Experts of a small language model.
Size: 9 layers, width 128, vocabulary 2048, 45.9M parameters.
Experts: 128 experts in each of 9 layers, 96 SwiGLU neurons an expert, 3 picks a token, 32 empty slots to pick, a shared expert of 128 neurons.
Training: a variant of Muon for the experts, 761M tokens, 5809 steps.
Below are experts of layer 5 (counted from 0) of a mixture-of-experts language model. Rows are named router (the router's row for the expert), gate (a neuron's input weights, with its number), up (a neuron's input weights, with its number) and show model dimensions 0-127. Each number is 500 + 25 x the weight over its row's rms, rounded and kept within 0 to 999. Numbers have three digits each.
After each expert's rows: "gets" lists some tokens that make up at least twice as much of what it gets as of all text. This comes from a sample of Wikipedia text that the model never trained on. Tokens count by the router's weight.

# expert 102
router:493533469487523521496500482489524509498452510510489546515498511514490510545547490475532512483555479542454471510458495482504463522516503486489471486484489502520439501499502482476537522463531515457458464530531505494482510537517489512525541504512574500460471476490491501523517475530518484527484503521515502503500510501495517489465456542447502517496527494476467482492474534519516525485524
gate0:501487494508504503556483548499520496559514455489484511515449498514509477512539505484478517474530487499529516533437549481499500469518537478480489481503493528477488478514514530499498499513496498474482556572492503485461483513509492525523478476498543483541518549519469486470525479485494528465493536513494537481502515505494483545490508468480520505485485446513519498471490485490525477513545
up0:481496462485486514544494517496537491509499544518475511491496463470485488459518524525471520484506507523464487478479515514488480454463516470516482536515504487528487506477473451519458484530515572486500523501517501520476460554488438521493497498491505485513476479487500499458513455471507484514529502518516496477423494482490507537470485505492517528473515489464543470504506497461537503506526
gate1:485493469513505511478502492543448528462493537463483471502498537505517498502502525462513504549518481550456496521513504455482466459522518494462480495518554535485516494494497503455496480531507477507452555530504471501505479496506477498511484551525478480512483529518470523502479486496501500549482461513468492511551506462478510497479499504450487501536467526466471495520520512541505488477494
up1:535526514502496508530476512508516534490493546524539522450485486557511482504445481508507521475549485504517512476510530531532517450526484474485500533522550526532511510470496480516511515524502515471472503503471499474485465508495536505533483501448482500453519547514507441523525532484487506464508491508490472514483524474489449469501506519505486485484485492449479463518518538478480493499515
gets: " p", " P", " c", " C", " d", "c"

# expert 48
router:515538459520510512503488484451507540489502480540495531491498509521474493539548485485504536493526502536480486506476524536503458525513491509493491458485538541494446535551497495466505507448535533468500463521485477516498545511515498539493492531501559511496452488453479476473482508551511480507504503484496504499526517522478519499485510496446501499492477503492473487505512545488514544529506
gate0:490512474491541509457526488478535545434490505516479494523490500473555498543530540520484502468552490546546490502491443514489492494528450528502491449497481503504500513482464499480509534473537493511465496503464473500510473481499513481490500513501509499459505528487473494516492495515440504483523491501528514519520501524457494509491534515474538493482492523560510496515482542465485481506529
up0:495509531469485530489510489526454445501475518463519496534503502515482505488460539460504504495508498495446506481431509530489550531498519478518498488531534484460501524505493513487496493505501561504490507488508489532512486516513528534520506476499456520506487506500486517493503448513487526497529534495465533495543473477507528482494464494479526469482471512502445504471542527442487485446508
gate1:468513528527452508527432508543509547464527483500453532458452509502504544513490455496509501486511483526511498509496487496510498509536510499504499495516502508498473453540529510488490529503518549485487483459521455509489507501520521478525528515500490487524453463547509524523496512503498515451470502469535503516504514513494499471538506518574489521533502497507459484535502498454520486512515
up1:469508493504474523488507472465549528497531542495544501508479498527441506543472479502549519476492523498522493521480522492456525514524439501493499438509546506523487469454472481510522458472509466516482476541526538497503454477493495480520529501514500525509490536508541539515486511471480499518498543509501535456474496478539474534486501499502496479500477502514510475516500542507510479505482
gets: " p", " m", " f", " d", " c", " M"

# expert 81
router:495500475492487518499495478527473510538507540487513535508453503504487500553489460479517492503459511515497491471469529486518476507467444520495494557482491512530496484491461457464504557487522510447468467468518498484517513505559488500536506488497525480514477481484474517502501493548497484514510465531515483502471486503536488491481474493460504511477524485484507513479476547520548537551541
gate0:521503533492537516534476468481490456448530539526470493463508501480479491479466516570557535482457538535501467532537501524489516505500492518497455495524483510510501489503536476517523504499504498534505499487485492495490449509508531495499515465502475476528522471469487506466524517582493504467500496517516471529531499503502524504519497444484491501469493506492500482509509524486523556523506
up0:496496492501468473468509496544529505526511449485496459526504472468497537546518476458477452493506484492511493504500524460503523512477503493513541518467505476490490516464454494496491505503517504479536514485479535471482504484498488491499500494487500469511456474521479470498512475483506511490521504446486492444498540502513450534455506525548519485540480513494510566430489483523525458517498
gate1:475501477478500533555532471518506512497483517489501519518499512487496526501482497478492466496535502521475490526470522519535486480500507495517494526512486485480470465525482503532509494527495521480505456493482480485511547445442529489483462512506496466478507504517523511523494519459471513515495537477477447446444519525501509541502524556482503557464495468525509485481495431512500512487543
up1:487497451482506501474494519576470524485469491516502522492525542486475471523482503512509486502490488509505469499492459495475450519501490458472494504525495462484515513519500520467514512516490501549444503485539501522454504516547527546498510477487465480541529445481493492519496500502534540484474448518492536510509477469547496471526489503465508508514486506522518490548463511474526471482513
gets: " C", " c", " F", " T", " P", " p"

# expert 13
router:504538514474509514510501556477510498522472511482524515492473451503492494531498515495449513523454494508516536515531496545544517519507486496486477477470479485502552479478528543484493510519477497491541540504513509536469483508482525510520496462499476519491482535500484510469488450509512525541530532496539495450452488464537493488462490466454535504510458487481474487514524463486483529515517
gate0:482494512493472491527517528538512455464514506526503477498505498501529462472493530523511531487503528496511488479505549521503496483528497521495514495479486506478532488487521497496477522493499462508466521469537516510458579469507523453484523463451516464472510475521444456519555490551502532493518482509507496494481465495497507520457490507523486458535483497466464489517531479524468503464514
up0:512506510502506502509517494508568465511508503493503501484476525479519457508490525532536503453485517520499496496489507503486497522514500498521487483494498510474480535485559521436516453459511501498502470504567465537486492522515490481479514526506531499533479491513456450484525434497485475498503468500508500505486471464460511550446442505448470496501513475490494500474514472482506497516525
gate1:466517478510515484440475538538500484471505501504461487610538505488502514494513531473481545525511508533504484481506472529502523470501489509520489445506460499497485529519477514489516496476531497488505515511503483514515477494494489486474505502545539526515490491484494534517543446503491485524477473507498541471489488520483454456506528500506532534508489514499477447479510523538509523515485
up1:538508522512518493489493442455473524525516517483492454484501510507501535503486496537468501524512476504550531455494547481529522515484515493514528507502512504512461495505498479504503515500478515509527479505486491511487484473551468569507506453519545528518511432514507502486507520488463471494508540495452474510496481496499520530520482507536479513476486550499517426518480490471522470495480
gets: " to", " of", " with", " for", " by", " from"

# expert 27
router:476466470544466520481485453503488464530493487507513498521497503461473473472501504500494507503505509514450510477494500518467482490554479542524500511499499508499503571521528506473513559511521452516463521470545491511503504432502518487439496481497508490511458529477503452537534494467516479544486511471514476490474490472515482531533496500528506515470536532506496488493488475494510478470493
gate0:485487494517486505516493498523533479488521501517424517524541499511499528498494468543514531503489504480522487487467488488505505447505526471543472501489477521477497532510512506544506525518565573512460475465489491491548570490498538493464475497482505504521540533530465530493476516491489510470533503517509508537475518485490485523537545492489545482481506500474503503490509503487521525517525
up0:527532449490452499540480490483512473474499541504515481513476479519474463501497511483507520510452491530503488484472474502498467539481500523489496507464472526548490485528532491471457520485494489489497518489435506504471494523490524499458537514526487523480496520489544487524485511521492491542512528496527466468513493481491496485487492551536456540448478520513495541482504547444486523520511
gate1:480468494493493499478491485510472512477509481473520442539483527476541519526539531477495449483500460487468524480494523537529517485521516496471498501483477551522537518504513532507504524496530502467518496496479482483501516497519465467464514484461513499498549519518488533459517533480505523494541470493485478505549457510534496529497491451540490500541495537513518481481496475482512481513426
up1:497475497518499460488513497479491444480490503502504496460502503502509492511489503524439457463494539487433511527488475491485494548512518466463495451486538471533488536488516506509427457497528505498470466524512522501484485488494511514475502529479508515505565488497487495520523543483507495490512535476489525486492507563522465518496514504492523521496518497500519510523527536522427509507492
gets: " large", " high", "cent", " most", " small", "est"

# expert 9
router:521507490501513480470503476517507548525511511489470507499519513498538462520513520453518495487471577461498533460522528524508537525472482508510519518514556560476550465518488487489453463469507511525506491482478504507492532548487505508501495489526442485532519521548526494486527483486521468535517483516504480510544481478500523465495528497504512514544501489494461508483510469506526517481509
gate0:527463546546533492522500475501440487486502468466518507473498487514476494480452485467496484497512498470473496509563521473482518517496534525488522478509521537465487514534533535494525523543495478485487502488451462515507501486462529472481496552516488491508520484520509525562517532503529476504510484497470544488503465497509494510507485479479503522527526498492547514508473473542511479459539
up0:501517514544525509513486494486520492503479512487503521470521564509482497521490547489462507491477534486553448461513487497453482512461487506496502486514525453531480490522488528472494494528472504494474493515498470503510498495493520522492508553482496462476424455505487520526520485483468494497477527472483535554489459517503504475477489484489526506494486513516502484454537500497511552537556
gate1:455506547470487529508485486487455489440522485501494480477494489481505476502474514516466485477485496529527465479504495471551485518478501458474520510507472539477515487531523503459527477511503517456497558502541535489516472472516509553485514502489452483512507467514490522506512512537498476544475505519562487487481521478533508522527507542484503488555487452501510473513506482490531532501505
up1:472515473531472503522459484550525509524522473534479457507453463445538511499522518494500499484505499485499487511515493464492498487518493487479486487501495546452498492523501514469500529535456489510535572514528509509508544518530454526504532492499513481504486479475534482503456478520463524527509486542531521477520468513545473483511522527552494484516514511489523513494520465499507544524485
gets: " he", " He", " so", " we", " it", " We"

# expert 76
router:507488540479495540486515535499455479517527479487497503484501487480472471512495511538472473505513483489513490499559487530515523517537457503489501520485464458514561526479535479527486509507486460503457469479511531456443502464530452492470499452481508492549516519516504522485532454511502481478473466488516493465480529487522505459498512468502528477518473530511507488496521467516484472519526
gate0:493445512472500557528492526492483480523455520494481516563517513554535484505541480469506517496473476516519485497466536516478508461523530488484496506451506502480501531472504476510488490488531504502492503533501460493488505514513492501487541514468508486510531485493487536480479497474516434489488494487527511523521481499488511492477444496478493452517474520465559480497514509515459536554534
up0:523554479548507454488486503504507477480491541526433469469502453545478480472512496526530507511476509480488530535568484505462493495507505499525502497520522535514505448522505499459487498466493523547494512524503502497496480490499489512514502505526506494462505499508514513492504462524491463503499534448512501495524497483507496548503523565496522508517495491510481507520506550498499414502506
gate1:492509524481516527472480511508515490504491477527484451526508507473494507532499494480492477514534523491503557473519427459531501481508501528531506473446493482487492501480470438459508489483495509480473467502448508506452505490488486475473476494521464488515504517516521492537475473546524512525490500485492476497514543514505467492476515485453509524491507487515547465462473502521564505451494
up1:503520503513502482571515490512530535503483514458457495525512519516454548528555509517516557502500468478531482516489508507461478492499493513510534522472526512493498490459475477479515501525532500478484467495489503488511515506546504477519481465505498487529488512476473562491524524520486486444486509478522514489532490491467481492470501497506463439465510559519523481496536520490481522527465
gets: " of", " the", " to", " in", " and", " for"

# expert 5
router:457519495469505467486478473519482481508511503454468524459471557512531472526476533454474487509493553476528514506509494489527487512494524511480539481455522539517524537485493544489539455455520502523517510535518498497485473487482507527511469550511452519561502495501521515481511518517515481551527522511524474497511474478500503489510476456497531502495482485456502503496507470526488481530506
gate0:495517500502533531518472484479472480507482492487468540466473525535532482503494478493521527490488480529494524524530534499541511476541483525503457513504481527484459535533477491501478519472516509451530546493501464516467512511553457536512470478491544469568498495500506493515476491526573482487550496503484475508485497478537482531497492461483498491490471484492485515478475478486478533496494
up0:481447494467483484540501473497493481506477476490467491532549493515510477506503511500479498505521492519455499485454498450481536506494509473479472483500550472498510486460538473498478490465515519506503461482520509517533514503442485454490520489524511505487444466523494490511485532511452538500477489490549538468535511528505510499505484471475456495442523530545532464490499517517494488481504
gate1:523502504478519456532507564489442501530494537494510491533546528485499505448531528500498491525499472505508488520512526509495529462471481529491463458473484485503487514525541482500495504519505461464531464483490500515522480474431485535461497541535526476496470511467485495476483523492510478478514478445502493516528494504536499486503525495527507523511471503512467495494450485524472493541468
up1:466499515467483521499512503522464508478534548539500488505485468519491489484520499515499469489499467446526547487497498508504518535502508533508493491483515489516517512514488517567522499521469488469457522497476461523529503507475493504499496523510512474525530534493493529506493519523558465506529494445517458513461472517500545440498543473499531551546502505465495533500472469526495467487504
gets: " to", " it", " he", " had", " has", " have"

# expert 77
router:486515484497473481494466487539502489509497474476510518482452527526522518535511529488505527495509535517493512479512486514477512540551476550478501527508469520478505524469494525474528516560536484554500532498525512505504480462486501537451472479524484478524518515515506480503536512485548462524532522539550497472500538467510476513539520511495504480485522490511471500485540471477529480517556
gate0:477482468476503518494508496499512484539514511425521476512510485467503527433508538493478454510483479531477471473497523502524498505490493565532498519468474483531482519471518473487492490495528553497490516504508506488424449502525479510526538475479484508520497488522514490465474496501486463492459507531510467471509480501492459492521470502501515543487460501468495512539499481536527471490492
up0:511483498471500512486541495536537483521474556469517476466467520479500477516529524525490513521476491494533457510488538487498516453469497506476488499460514482515470423503484496491529543472520480526503460489480544519511533517485507493482493510452471492494492471532485512489516537505526456459519470528495488536513498547491496472492501499517478511490538530522498506445520474522485490553504
gate1:485466507518514459500485481506501504535502467511505540491497520522511508485493443478529528528479546533494444485547499505477530493507495466502518491509512494522493550440521498514506499535505527510566543454523494507488464471513496476486481525509521517513513501502477523452450514528486495481481443485483502481507516490540512522482479525496484462534491472514467517514503455487516539541526
up1:474495418502505507495436519497492536513444510503497526489462486510511503498489461519513486518482529529455514500483468494477508510510485474567516528525504475505534490462493504512455471521521517512544536480509511490461475507539519504530508531488501461524501534510503479478507527495489492487472479532530463488508540545516542481487507531485490482485542471530508497491491462549497504520516
gets: "ly", "er", "th", "ally", " own", " more"